config.yaml
d_model: 128
d_expert: 32
vocab_size: 10326
Below are experts of layer 6 (counted from 0) of a mixture-of-experts language model. Rows are named router (the router's row for the expert), down (a neuron's output weights, with its number) and show model dimensions 0-127. Each number is 500 + 40 x the weight over its row's rms, rounded and kept within 0 to 999. Numbers have three digits each.
After each expert's rows: "raises" lists some tokens whose logits its average output raises strongly, later layers aside; "comes before" lists some tokens at least twice as common just after its tokens as in all text. This comes from a sample of Wikipedia text that the model never trained on. Tokens count by the router's weight.

# expert 58
router:502517452471508386497470505496481422491583478482500473459502466468598550437527496522549432462457496582474575580463482533490499529481492489392463473486539531500528492471478561538462498506489546551540501490527528487494457521447466448481525411477473496555532529486561574544469534478495515484404451491480539483549493493489506475523593542500523501529497537480511530537524450491559512459552
down0:560463538444506533511501559546471468540471481552472474441590471544572469430493421450481433459444457542476490452507463482547531536546500498498504519502537510533503496438569523525481501524473466524450473553494490582449403449615522587508515506494515521433435429441537490480456469470558525481535480486501471525497514575508482519515474534539526485469519483484547554505551488470457508524486
down1:506518508516481439411521534443501460560522497527432516557474523497453547500515525523541436459497567473527472520468566494425548551501469476493531540511482545497492477422602540486481514541431526491500524488443496411516513497503542537541460506564529504510587470484493520525492401466478510528522533500487515521485576457483560531507508475553407498527516494555491482391486486452408520486499
down2:570496482526512492508556450521451474483484579538515577474468571492478599499579458532439474519463462511446435512421497546482489492535463487490505414551490532454492471494458409471477471481609509477435504468512534451463567534529514527462530522520515466435470476510509526475413513537503500488558485487486524463481548567473548499494486525478502537541434488478577511515480546474467584505528
down3:558524495443476519473516505524480552428482558548533510587498535539461485515468449431470555482491534532520517483580538464493544515524518487596507511467491460491471446517466518461518539477498537416523471491544498510555464522475586478550507512430491464447527502522514420440489436533507503483476484494577535456492438607506478463531452536541512463528453421449481554495488453537468459451567
down4:571506420527500523555486502540486570453427545624532512500532489534552488477506446498486472507514506513431476437505517495518503556477484465480519605530474508544449527471451536537466483460516489530495494498548544510527482487471456494479500513482535404484548474475513466513495552472525460505448499509542438516459435607518520545519427515538520464602438482448492495537457493486485523396470
down5:436518497451502509487513527530526535502561508523517388553517507477506552547536532521515501475498510485516459469451521540522441473487489510509476483490533474532502545509521471535542482377504490529492506456506418427494469473477495531562516438598514543538494536479427474426499489479485558524497529514516530448508491311495557515467523503487542528506581529554478512524478535460503447519453
down6:506516521501456515442483519511509570588509543481500492566461514554490589485563502518456474473495531459561445557477509503500497490513473481563561445467578532494456557524481501481541538584492468476551499478477491448467505504461445519558502472503575506538527458503443489465523446440504490423474506482487449510538542516505506472591550428520406473524493448515450499523491505574419553537433
down7:588562486554509504466571498483513538489438472480519462510513513500475505482474495479486557462498541510507449442522481506486527494504535485587516457487510443438485573490487510489558536513490547516615544472467482538490507538501430508459517480549542408527571543510490433459489439482409456448559452470460485547548442570517480494492456424576454482489500438567516536510489473519523435499513
down8:492487515492470513530490537466502537537589435443444470537508501455543565527510551478555432478530430562545546502427503489607472528494545569495461462541458529462453507468558486495485475509430500445458505549456363515565525535485464531432462496518517510504566527445529508533469492494467561475476511518513567439476519509515485537473510407508498501494552496532470503535455480442512541512491
down9:567493440498469509511599518468554458550528533558470522494489519558491484530496495457484495510465388436513556501536500504479473492567506427488493541499465557505493521512522535524456469466486528529463427526491472562492525489594513524550547483534560478584526478518469483448474429466531431491544481535550459489444453503467475456553567510492424492509473504472506457611493478503429546466460
down10:483502523437495489532461558575464469498408482440515472473460530460541497526466530513469424501439525415556482435524462506529461538486449438497521544532499560477493498481529490503480538501567535453481512416513485514472524558553493513549506436477502416530507516519545495529434456497539498442512461538534524510460483603526416554540500492463547493513495546466533543442502576555541550473438
down11:520506548514493590453504501532527471545484504445450477509516462575498552505518555435436524457515502510488516544534537512506536430560476455499444486484498482497454476462515524594471452430559490540476547461477503586486548439501543521533566478584471492539458499523491551469538453471536537534430446509514489467529547489545492507532500513429506522554538437521520432456394504454427474506471
raises: "|", "L", "\"", "V", "M", "E"
comes before: "|", "-", "|---|---|---|---|---|---|\n", " The", "|---|---|---|---|---|\n", "The"

# expert 50
router:499538488473573452532453508481490472467594437489425561525517460531485476507539546517459450520470429546552538583413511554513408491454556522486479521491508473459540470553527522492481493501432504531494546525542507519485496516460408483482562426525467518520539499495552566566550553473544452480534533483496493502503479452535501454547572539531552521519499506477413519515498534469505433565519
down0:549532539510476487437573500544445538558414502519511558487571471544490484514426488418543500555433513459498511524480508489387493484452449503544513510460502487475482525548553464523524484488490605483524483451409491448511446516480421489475454579516494529528433571521519546497478504513473461501517447543455476468507545464525488493459495499517421480537529510503532518556493524491465551593509
down1:481524522558545448561461442560557532589571557480523541517440480507536522479491506496444425485474556510465415529513504508509523520449550530468476461492475446438473451510465462447521546514466463555557421537521465454601441497581500476452469472545481556491455465555490510469470520480488466481530442546546517522540490447494572488481520452518549463441507524497562492510472507564504471504483
down2:464499451539505508467511462555533487573662515495530501493461569438488511502496513498530513537525478498534496545459494500431457482523507454397487408436439489470473463524455526536480489493445496516506504501548455540525553500522546510475546524491524499485405435531455524528442490531457532479537472521461493559528468512539492482454455553512528503454544582557516542541560499551457440471465
down3:542476529568421523582439526467491579456469509479490543474488492542512536510470475518468418444572516461487542551569513495570446509491525529567455485467518539570517511526571460525472416486463504478476482483498558435548495474537537505442439464516521497460542443466508505521516519531458502562502519454442509441509477489486471455446535465438554508526423504516545449583534522566510466485482
down4:464555535467503512526527543503506498428452549448444518519470536512460550486522462489494501563456503540499471462477508519447490527515458547483398579495424516456516421595528572483544560481517478422570470449512583425504454453552534495476472539513504529513522416459495504521518469476531531490556509519553442526483488457525490515574479499442533498520501569509478534482493522457491407488551
down5:532469488507505560461525483513461489464479493420560484518510499526495508424513491479522531504542500557584511439469487477535581532521538536526499441555486409458503490521434537592490479515516498475470492482500561491455492474422435502517459456455508447491513546500560446514619587492506494526452507524465560459454491480512498425435504489518555484499579573502533523432443547484459506483522
down6:487492509540506461485513476427489512561476484540484475509432483516440463522520515499493429512524536539493499529509465439508509480445456473498512477531511365489463475455538604554529486516592515509507499449469464487556527528469507426479508499481527440524510431498598493546534524530498558493445544562409482442506520428504544492529515520556449536552516577534514561564482453477461455495507
down7:583536550512455533484462475513549453459525502504417551514497474477517505511518529549454481491520505500501475436486473476456534511507557533490486475483421497543461444488501468479519476453442435451531504496452515465553497506504533480474498516495568531601544486543486523535518580522520516504531527448481512545515464437480486577512501423508609378502508546446565509584456539427440523496518
down8:477530552514512437402597522494499473553547540516540554524538488510471561502448464487542542490517539499439519586608536541483453439490496489480466487531463568570440470494531502474537465467471570445457476510475474450531514490532513403569487521469502520515436531480498506432447487509449475504528450511484474497531466493512506443469516511479563527506480567482528444443478527452586488510544
down9:556462586565452448484505497489514531471522508495535512488434527509495578470527505484508502572460542458464528481453467502581472461492553421508470473490542510503535484452528513544518513493576535509483454559493454435530467502525553512542491569520413521505422487489560581397450498554488475545433440505507539553507474550505467582519499469425463487469450475466507484479469467478475561476516
down10:521544519546475463422468510491548517461460484488469512471470462489535443431527449531510509568502509526521557468549475520492544489425472480542428459431512497495440505505480537437528593593468496483478510528583488553512542462597491485466503479556504502525517458418521525499444478540538555473483462539524486469517443461478441496472552569492463495546592505492518510539579437510538458482543
down11:565570494446485452512434471520489465429377532501507437551506480565413449497446498510530559465468493567502492504488444497525514508541490497550505473514546433575542531516524494659477542533439457520518478495515528473518542518541511512501497518488523528492518496461540504501494454517539460466514502489530526433538565499500540516508472527490504426508545438575495463496437478434532461476531
raises: "|---|---|\n", "umi", "iper", "”", "ere", " ["
comes before: ":", "\n", " |", ".", " by", " as"

# expert 40
router:438443445445490432531500573481546407484566501439481528551427500509524485485551478529516426469505503477522523473491460465466426551456547517486507468517500528506540475528504549457487530469466476522454520559481524459459523505419500485463494449527427517531580487471503584540529532542538511522452457512483502512550415424459502460454597519462534523446436538472464478515531499461557515519531
down0:459542573497511516530418509517553486469461514414523506475480497563552527516512530494540500521494468509495491513469491542583525487571492563429461553435509501477485460432485534479484523511524543570574561569511455480480433482469539437509498492488584553441479488490522479458447522579492550561515485450532456554505475511470498517500429495425438490490503511455493552522513475375452487493505
down1:502456460485488469459515490515534484517582453486534506484517481374509497553469496509486572499474520596509542466532608494480507494508513522451525455548395547517493531479430521520549449496461532459540530522464440434525464471487517492488531475613525506516509518571442557527429558520544483501457551518494488487491521510464526509445492517473503394502514516506465516503574494403504498504483
down2:443449617513492521448478500485424478523524519401560554528517430556481432518466504518514424468523416543503481512614512504546505503516552456558482470465580514496504511541493578465475475456511529465482518455472479515553499551543521466463433538550499533560506473441487551502553464535497500508498514520421455479496438455457493505454483491512501482535488538505555483481432514462535530528539
down3:458481495482467501457450485420517537488480444499405518534529501521528536501468538514479502521483513541546555470524413485474476438511525544541515509412561559515494555470569555437492518508463484520561509552392543484471510452475472524586497492506496516588482509482557467493403515446502508459535508516525455451521439496498523508559509437507482440492525531561491515516580503473490524549589
down4:453504523475588537448519502523525529504481531558442485544474451489466482558483500499493516545499516529522473480448518546421487517501519538453519466445507526480559495521539461406486501562458448505478596538460462467551479544583428490484527550482430473528550440471482420497568589441466543547508475484493504496574453511540460508537519500575488488517478515386489451500458505536502483521496
down5:479529433453509510428489474367518468521480521529566488551476448503486437456520504410513588448549497486478449544535595440524512457545513535528521463454475520499485549465460521492547584505509477478546499456494425507479477490528475477491502489456519513490456576441527587588513467494494466495467566539466446518534537456525520523559510565457502529483496509536542456504524443472480519524504
down6:467486500449519508409489512503486550478403463566500485588460404584518500497473456507517487544509529479515509453570474459510457475523474496471582543488533473492491535503458490441535493512481584466483563523485547529485554470474539472531446531503517444531447495559536428417489491583489521534510531495499477552515462560506485490545540504517469454466508469468494551463502403402533494503541
down7:449463481537504483472483480504538509502567495482526481483486515444506485542565504471512421536539471555499542500487470485449516540498514496458565402505519577505477486469506463430575474547465460593459518588485471508434538542489485463475493478482475486525450465398552455515577433509435529589476544586485536469527476513514514491549479517510480472501492495496496543537577410530539519455457
down8:503481504472517508518447541511521541508477480560482525504421422497429542464532529466454500497461491557502544557542470513471478486501510531557467483441560507481459558518529472507446463596546468580514527505470507464621520542450517517582457505472456536595467408504442509539528466473553521524532517493476498503451468532579457452490536486457486432477539533434452508453511478521460503512538
down9:494523565446465473545485485497437509527422527505579506502519536536531624517496470456496429473506490411478494479462482533465513498449530541516421557470510561519534550420544462557524514505476434470481501505472506584515494498468568563472449529428458544474505552494483482461525451457492495445531487497483443542546536517510490431504511498522535512521458524488574581491504491532533424445544
down10:524481474454453559467513517488489530515387519478438565399567484487487494485438540513454424488544481565493492510462542490477585499483533490522442523523517469482511554505505489458457591478543492486562473486504461540537502581478517577473488540518538497553452474439598496485523482512549510510524533505425472512469567513479516479524612464445464467459461475467476504483509524555525543478468
down11:577564498527497466433463506475502459464326469490499506543485520604480551522478448485504583530559523475524531455559548523484553510588534412489505472491561507529489504486487502490523526482481572500449511504506483561505513486459497543468444536541534565544488471531447439472487473510505458446506510484558447506475557450546505449531458507543519478457491511510558508490483541450478451485503
raises: "0", "9", "%", "8"
comes before: "0", "5", "6", "7", "4", "8"

# expert 21
router:466493426396527427546478560498507438479598434428434470465458474469533547469524529524542453543465480590495530582421498499477479492442581505445514446511491487407509447475466508493491472498494485506531519485508482466439456519425486442480457429472481499546500488490505504494510504476458528491466445504471530523538457418561513437467539532470528503506440511460466511531522501527557503488497
down16:474505501584549445475417478463423539547512445442531514484460532501502544465503508591503546504478506546515407460451458514566483515500523588450529516463533541497451536542451452386542512465535525505535515443412538435519477502513513499473501580487462495537455556474514494425515556537491529494524526523543511447470462460518478457501485520503553540482557524548520533513477504513484483460576
down17:509451543434528511497503505500461478499460466512482499544439495392543524517543537509480467526507420543562459504468507461498445523576480534484517565521456592485553411472537471481518469493473519450503523520503463490563490585495462459469437506512464552483560518556469471501516521454523492560497439582527558455487504508578429515473439443564512510484491541489525529480459464516456461560575
down18:504495472493506504460525475436502451456465538537497545540507536381477542473495571499430545476502462464538529577573508524452542477534571508516460499545512480483580517479472468525507501472525470486459537560516485506433520498495487499423429506522479452533567508587514499542523492432504515507554457576560503456467548495502493520540468561472477492395507447486463577495420456478512482456537
down19:555466535502468520440524544505580526472501497482529453543485517453393571479551485561511543462537521436420490484481460470476556489546489483496611527475572559430548516496567511523523500487486429481450502505498448475563467502491453498520431441516514482468554556481512506480534454548521539549506449457563516554519472480527497490470507540546520560451483424461452515470439449512469513462477
down20:455586457578541430451415445443462561455489483432502541484532492531452506534469546525490438492534572550484453536496504501562487552513527491445472500498520544463447484504530564526539541459462527479526533474456494539488548498517561461568433494489469454582494463496488458575506526542451530563507521496450535495532463476495532530524456477572443508516487519519483458490478548441472464404517
down21:587521440439457497513507540495522520461465518523455448480490465496483496475519533504555446409438442525523538489473480454435462566425527454504598562437558548499536425493584493478519499541521539487510524509495454528493486500491564447489472512517534480413411489514534444525523500516512561534483492528488523548447498570538435505497454485483557464554494497540493492488527573502506431504564
down22:535532568559448574537546580511408465492534450496437489526529461496524460458517437498457505548527531564474479580467449467520413471507487543497424435542436426480491511561469514526525479447520484492473452522492534580481573562516465515525556525536454449498537565511557513473460552463498541514467496461527502475470476498501484525480455513542505504491501535438444531535528420485493502543463
down23:549543531512526608519501520494505505475579596492435513507557496531554468504491436454487528549460511466462495478500504456481511502524534507489432548468489467552456430446493432540511501456470524525508410526521523562505532444510542515558558496460497502485473489543525488504408459420505470502533508582574504445506503456429511504443518528487476532481457572585540474507497428514506477460441
down24:488573522559504458519455497561510541488394535492472462484501504526487494432500451454543541486421520426545521423529562442439479454495450501574517576495520478500508520543501500539520460513531524519562522524500530488473457507543467490500551548447481598497456530493462413552462482449460464503452492448500513486534506564476553505531543420492497423419490547482471479511527565512500520532535
down25:480515501485497514518525492606456510506499448514500500506434484497451489492445488510459489597494420530547397495512467529480466495469537558454512460541480485507507483540587465435501481521488591477519488537497529521513549438564481535465481556515526535588483524480493465551491530454565469489564525510560512431416538548457456452438461448489563456508476539518565450456529494517471449521523
down26:620511413439492500491494490447491507497386436478539487526461505499554521499493520488600514485513589504519498487524522491436485552463497508489536520584527545442537515466535502511495519463470486511504530492478467548442459476495531465550361515497538468470543504508487434506478506569463587494465486485513522514486511502594464518526511468517527458513420516556517510488549558462466442526490
down27:498536400508504420597517451479495528499493523480453494457567492459575521518498529454481552469540524501552529496486471482420477559474539520504497462521527531445487529502482424528439460422501476509502513492459481500453619538571525528437487500580610498507498530475555480583537473558478509502544483534505450479527534464548483468538540520501487463435447536526456529464488507462485461489481
raises: "1", "2", "]", "”", "7", "3"
comes before: "1", "2", "3", "4", "6", "5"

# expert 49
router:511501475443522458568530499438534405484570472447422480476496465442588554494552546503553463458452479553489531543461507491496464561498547534470480503496504552489482496489449493515517490462463518548514500519536493522478460485413468435506454483434453487542522598409505556544524477519499451527444418474483534419535535468485519445471521484511534515457475532449521591501492525471544483492541
down16:536552467511486505510518502466466474519426521488509530521470579451493560430530446511479568484469515466490561436585502484514487492468541543575454505468469537538538528412527450460513469548412553527458497554539505485479562547465540544523509487504526487506572520556430518466520436504476517498567479532425557511470532540464475591508482482423479495489429452466505530492516474478503499405507
down17:451491485516569442566495451410530461520481517481562452500467565545535437484520536515466548476538420488528526508448477546573530500562456439499496497550497500501589534494533453467500528516508531445498535409499532533447446547468472517436472521507504556484571499508532474553494485522561415463475489494479496418489461532491451519482506500526453470466594503468567494512521466565511484503423
down18:490470543506543500525466525491483521459384549458477493459439542419503468557534498481451501514472437448547451539456509517434540565526518473484552599501418530480526465475561470530478447491546525531503438504524542517461499501472475515546610509476588476529531495498519548471549494533534454532554535538478518494514618446502458505471489496534478454515514495504507517444445467515550500504432
down19:497537549468411468447524540505541521541498457537526595448482534480541493502500536492519534546509429448515512510495523510474513475516498520504549455513408454525484482516603463506517494451465497497502418395512555560507523492463510475483469529499542534460434535524475567533475469564484465473470388513543493512487497546545462471558464487507494500575561460476479513539435542399533513470530
down20:468527507503493472485450474493572432489570456500557557499448479445463523409503551510510538489561563504507552501512465540458447488468488448562461504516568481623518533421500471449544524420464470501522509496509528486464525492500561515538470543495501478471543439520478505461472511491565588566464500459514513483462559516506536450491527448551448480456430457538549546457518551489474488484560
down21:427499530479523522515488483493550481491378554497527439497541509499465482472490520515511477528527481548504507426534479547475521462452550535499481516399460511505500528510514480533484496545542541523448477515451495519505521520500479496450512559508536506341499527502486489509532462430497559526427444448557425457488564588442505521491540566445527488539504455471521467530515481605534547504488
down22:469505560552569537530559482518447419493499500563429401486477542479460471506447482481521494543494495536538470559437471429483550514462548450451509477512510514518568523510467459498457495571473496473500460505429537432437563551543535538439509548484496459619475521514474469528527476529548464501502473555454523541472536472440520540540474479539518583518522473472425486503489474506509559508489
down23:487470486510546455513476476518510478525616519457503484532494492460453530482469413510532465536502508508503503517486515491416546439584503466569492541493537467550453516549578466479480486545512474586563551515555506525510533431479449444462490558454502474506508521503525463463553501417450455543575553496534554507444545573450512572501461437514542449477526543484453484507482489427502472476469
down24:512433495495482454466444479543568521543435482500528523479486473498528511434513522462478523541529555516522542453469463489457504551468534472472532554489486476473516483523452547473519403421445459504568558491532492511505486540506487498546530451500462553466388508500508555535499519513509558520400570535494483504471500513479526444482523469549496541401536555478394526563560583455509494524503
down25:484505532479560529569499506537526479474471410425533507509505523518522441516429479484505614491529529427425474483456488508473486509616460581513472484495486448519468536496504494484490499433466511481534470522493526554519448518579476548555434484467514489537480519538516567495560533478568494420499528518483466450492431477484449531539525563531479532528420445491535475492503469506518602493496
down26:490540482478524572481577565461554508465536471473478477522480507475449440467538558532517566473581475449463466492452468543431535537523510550545591440482454515527447448517544592525536469466430440528553452515452459494484483505476505502468475438447523438515543549513518457418546554526499474525559494473554525480509508479490483437491518504467549488493492486512477541610487451490534540492501
down27:498475490505527528454488571494535507422602526416429490523496513457497530415513455492530496589519480514486565497486508542473497519476557474521427487502432462462488463519530474450509528527611500492561522550477459508474541571482391511502559509465543508521506508491433509505523473552512526466517424447507573511450501480500531516479515509471467482442516481440552539564485548419546467502515
raises: "ary", "ist", "ino", "ons"
comes before: "1", "2", " Died", "ol", "it", "ag"

# expert 23
router:448487450497496427536481559485507427505604461472495502527456460511495522449491518503503449544528480537445579532479467488510453551485554488508460488490501502467535487448471482463483483459464525527487522468480537478497426545433463495481514490485507473545520503545456597541528592486516473483387441545544525566554440432513511431500613519508545519525480513503472480538476456483558428493533
down0:549523549458490544441516468430501523475477507491512445506550493463525496511505491498481508506540469503505482454460553526518537550505558534512570486520510541458461496592406535490528482450518416499482501522534467570509480467484478500446520487534412477524455554502499501534447459594483493450513553526494467553456388552492550434508435530498503449589483522446440477495489448500571547545447
down1:533527492603466446456457470550541532535550546447512487487486496532414546520396466441500497470501477528521499497594509496440507527517442461549482444500557496517529542429531509458531495538517463509478496531466483466552587448451550555546537531484491506533503508485489543476452430532502526528558530463484513480467470426524520512454515514519456448504457511507433582581489437525443446530508
down2:545478606541569542480510501505450505497420526462528511491525480558488530547605504514520532462484470491508496512546417546531487479511489413456494549446519475519519542558461494543547523505446539515518550500461526563399478485516526485476456610458488458446524481508414484552462477454525434516517543482498503519551496566504449506489491468480445487415502505506526546546438511489449498523454
down3:539451482544465541550477468506584531475464495561503510458483416452483536506571477523485424441428490486459493497522466494519467503537539484481455483476534449484517562559563492522449524489566466548527507518482516494443454507497487486563418523509511504421505470531496411551581543479478520508506499451546567577567540491547495550500470543497494493492597487449472494501503468476412539460440
down4:582516491478477541469550512480418523493573510520471559488506521444476600479491463440484505546486524482473533505492537468486488428435526523516519468592491477502474516493533433493514612473578464430504508506454480515574449482515526543486459523494420530453596536540494565549503498506533564510498512473462494446477482539487497544559451484508481466501463442578512438519495505475464472458430
down5:482482501568533507493554487522534559503450529545552473495513492509550536465508498470462483470535501512456416468500481463463529384567510540443511531557466518457554474560543428452451542490459435486451508522532485481487543513536512451524463469483511433530475476507552477457491571477471587501587511494411564578518492508486469553461527479457423493415530481479473513542511510482560500477551
down6:493451522550544496411478497512554514531454515503521529509472450479584444521505506565536512492496501472444453488485555437531469513483497504417435442498472471458603498525486561468488584441508444527465522472452407474469551492499533479473535469583508450553524506474512476578500539517461492523511496507455572488513497481509577482389539552468471506506486445504508502482527547560570543495517
down7:483525513529524529512480495550493461552606452494527476525518458475504511460512485539506499465495507355516544406501546443503449519496519523577525582575436443476485475513519429565490539534432567542524485497511457502449508497490507479485523464526489475467451585497507444490513514428535498461492522511464479536420492553444524496469460522500472448443504471509481557461573504536542532564471
down8:508560568490520505513509496526542487566543513557433544493500427464548599496485476532463462489546512559439469530451525524483537469478489484517504492555463550501406445570440476488463436492481507509501464435495484450498504571514530509460482531544543431563541457468501471489497529493578461487506570482548509448562474504448414462475591469501467545475534491521514524549504432500442557472494
down9:474551477565538447493456429493428450445477487483518481510542567433510502504533557557514464504551452562432510499523472441531554550516508453509504486389484528566475463551473507507534454546475507586528522497530536536460545519437514499464498517503469461491459490517405462515443543545526534551519524541473580489462378500528464564488459560474479558473510495512475528520493470495501522473494
down10:525497571490542467436586514497551560527493531435497479567484477517501507496551452489527494490541435512519535522553454452499510518539531460460472506446519443542425510566474485508475578469478473581462545462454480536480460527422516451444494576504552422551553465530467500520541504539481435536451509538466472427490535443568502479453493505486551498393511563492469505504503472493558484520492
down11:426543477541546462549528511561565495481513526524501628545494512472473488516531528423525489499511539500524488551445516438430535470448562499466459490403444494522438515489459601409437486501517537506470512489469462458534545513502548482493544466551476580508495405513488535513507523478519498525451482561465424536446478456552499496474483495504521510471501540474541504568538451500478515484448
raises: "”", "\"", "pp", "ford"
comes before: " |", "0", ".", ";", ")", "5"

# expert 61
router:470456475495490417466474519479497489420596457472514526520498435462536543482559497515538478492479527522524522509485529480478462503498476543422452452470529548501516539545473539511496526509477503581452509531519521481431455520426507416530473429510435520557500522480548582550437512506526474534452466533505489559524467369436541509483481549480486554532522432407527484523470462502542513478538
down0:467502525505489477543519514511549517486618549508507556520524492511515502444491458487471551564549481477483447479494515514479502474574508553480416457481522407560566483527453499486487492499538530561457484508497539510478546586505483550489476506474495544448536509461516532568480473467509498485531371454483498451584571431495454469564574525470507482428490457415510463467497487521505484435488
down1:508456494482466444423503474543559502486541610493512481483524545558516535468432455505517469549509490587521529525576461516471543438479449517439474600502536512525460491496501463588552571498489441536492502462448487483465521481506477467568440526486525482494494498518461521427484526571508448445473459509483439505435536528532458534552544548521488551502426509465446535481465470560519518485554
down2:519526448446517409440571494472564542478499478531558471511525527559507418525469530479538541527480448541501522491478481528454517535486525534518527563517533496476428471515461522546513517520484567542453524517481477540458523499445515488410528542540587419513510596437572470486516553503463564477421495522500461453446452470533461455537491404515527501460474476541484429528488530491485488528513
down3:550504530467523473503493563511494501530445524554471427541489468499524496458431544405521487523484511537493470489468573508565488541497472474485447482490531444532526519455479446520510385534531598470456521481540399504493549528535434490466501457466537453500536537464500539542483500521453429546409548499519548496527455494541524494537563520532495553508511530435445438452536530578518465482477
down4:521545552492486385513465450480500472481511575478545534489501520447556440524546566494532468556505532487515489510478499516482513465432501454493516494449517505549497489521491495493494476456497489541551513501489499521485492588371564520481498521547420497458475462546462449539547508423456471525467558551456484596414497516501452506586516554462540490494579538530450443526476434504514502496518
down5:515535443499445500576485548437517486514579534507544464553471510458538556490491544448519469537460468523466444480522537548480518476495513474481496461522499528398523533567521578487475507528550560477491469522506452469460520503518564409540479436521545469591500453472561482490464449440435584420481520475554497557433491461438538532493516512517510492503473500457516477451502504566561544478520
down6:452511547464508545543487488474531504495570567455478561550519436487514537463485523537502554538440495551507450584464485501432512589447514405473465521527527519496453433544500488501485512543494567500519490460439468540463512520423485486515532471465544529563519560527519500541513541451482479485496424557439487458521512427419551509488466458519423458446491518488547586551480463519480520518511
down7:486475517461453561544495532496508483441447453503483547446436570519476490482549489477513520480510544470488484486501540539444522526517451465439557508539492594507567527482507461486507409467482483421514509538496488613503470458449520491461537542494525517489526459536456475426548538483505530435557486444443470445567574586513552474547510483514549502582473496514576516472544498480485533544463
down8:499520479473459472585530474470582502526563554538517486453560488491530458447524427498420498531528454437518544502560446494473523560506479499463527447493571471550437488501474502473449504482429501550515461525525499530557470583545555449510585474489533591497453510454495487527480512474502468512510532547524449535530570517476464458538519536455505433476481539468549562504469413429507526487479
down9:464473539456460534546520454461456459561634460500506548432506487515526423524465495559530500489451433486465522491492529530516473536471485445537417488499507501529539517502469498480498494522498479559503526549451528563452498482440474510493512404496519476515546520473539549525546512444465410559562495514539457500476492368495525492543488511497538437488495497473526506492513521549551605499560
down10:513515493393500467525506482555585509526505484483424559540523410504420488544461446470404611504493486534525508525451473547478478462476484494452539583492452456504447527514477496468470550524482532486500448479468484565462453445556448468475498560527501458515516530581477552490542516501540482510470497519520559485529519483521497500480462585530483494445547500453492575472501489498598528516472
down11:475527477506529568481516444560494517517701549486515521505540481429429497403480462512502493499460444571503446474459554506536449499547491523516511508488478471521485467564515501517490467581457546416492463508493444480468438480505511494423485457532554475485476525453503503536508462487558426537493517517497493466485515483481496522450427487525485540438563484489517484540530437527489500498522
raises: "1", "6", "7", "9"
comes before: "0", "|", " |", "4", "3", "5"

# expert 13
router:458515464437545480478533556497563515497586479447487494524406468426504520483554551548548487513498413575568488512484498520538476536494542532427476430467522500484468459491512481481483515504446461544531545512490503471473475526456450429513567533519475478494499538490524543543541505463559471592481448539438516554480450412485520450460518542497545546531498505499482507582522522486572469516583
down0:482555463529464578484538485509501544477411466523513496552529557474559547590498511469565501474525546464442536500503536580516518447537516490524431444523482519499454509492451466521542475555514460540474523386555584494462461589541507504524451532484487406521460511485483495553462538527503533472500443450544513516490509493444457449466506472518505496503455539528488489457530457510456414572518
down1:453476534487577538423551520455538458512523534424499495487460476470548565461472481477512517528465551502523496539451563457492544499568546485537531566520430539516495509508483560509562533450493456540487460542508454504529463522499507524448465443509449483511560498494460516436413524520545468493505496503459500387441604486482488465463444508557498477507437489493509505567569484481537472417548
down2:526486473500509510487516409503503498452497524496511505514510512494529548504516483536496492417552517447505529528502511589454441464443573533486489470388491486435534460597448546515477484480575521479464426545455505528547518509453523496494473513499514478491541467453488482476506499491499452442535435496491504458579513561473533469593522566511498540605495429449534464488568493469533567538437
down3:490536545493520573483502550485435434508552500496553501494416539554511480479465522525479555486474497542492525559566536478471562496494435389515508514514557516462481511558497424605497494513503464499440575475396515572526542483443469511475516504510453544536478539505485463501484522512474501491479476514593464454449506491533470568482514507526551464492479476524398524448444429466477518510507
down4:487516523547508524516490503497560450525531478597524496450563493524463489463425478478499441527480460466485527511470481488542513472539511483524487522440535525515515513531494452548517541485437501519458458513490490503505490444489511496548472490530520481491513490564573566440474463560482540480538403470505516443435619470540450474487482499487528575437463532575501462472560503537483528350571
down5:463495491451524488494505501440487468503610567540412488513504479428475435493429478470446468535482573541479497433436533513553491554527589505546505555466529524519500515492463596530557516464501538519458540537478545489510512477483487484474487446487518474490535531540467522450473539522369531532468503491408522498558551555558471517522512484531521538535414510515494493505462438509474496468462
down6:450496483453492543491469447549454560497339524511516540463529488519551449579539469511527477518504499474487545521531459508513456485556538534481464473429538520564517442475448511584479505509426436541486560484552496483463503502522506514516444561448522483515566523517488588557472473497433445536496482507515470519476544482590487543541539445495499501467506514456428564468445520488493480517506
down7:544515500479433482532498535539461442485660466522486514514461520547534522507461524434397430512485557506476499504469450531467484602434457486453459581492476513481525475504416507517513531488542554575530428509453499499478434440467521481527603460527501550497510531516481489481468501570467479512512485567557487487506503503554495510496536516468539502459466461522507530528466506489432470525497
down8:492533431505462556470487509517527449523539442465559430505449545500506484541550543458496536514473512530475479491538516523468485509523442488532488473535372502599485548499546504470554498408483435507496502505505488464533498504489463540537448467549512496549527520491508431494528539591512550512516430484464521524521544508514429472531490447530518423400542608488407522538487516498510469482523
down9:488459509513511505579472470388481458513596447526497501467492504466531458557585497564479510551512561518557563513547556466482412555478534507521514486502539536539494481502530518485527435457504552530499446551465517556470537496545451549476489426493454520568490413474494418481441573449452487542494503517471528459493483555486496476513466500489477476546495421519524511527494415450472475493523
down10:496500475466479555503527565517500487521504523501482454512518444523509521550445532385473514549465542516434471440428466529563541537510492517518407494544477530602471550485407493476502496522445465577471507522495571483483550522480505509507541440482471573502526510594502444385535478570546473528496439492478489506443545450526439505499492557512513510491479478523460496495469537488542444481509
down11:529542531550483535476478526413475536444560455526502504480487504558466475542508517485452453542443491551442528467488478477481505516513427449532384509476510462589514523479496480482466516566463520524480534423514581454487564469500512528468532539506503448572597497519580551440490490458540503482506451465500512557513549511550508533529552487513527519373499507510458511565489501491493442524464
raises: "”", "ness", "ender"
comes before: ",", ".", ".\n\n", "\n", " in", " and"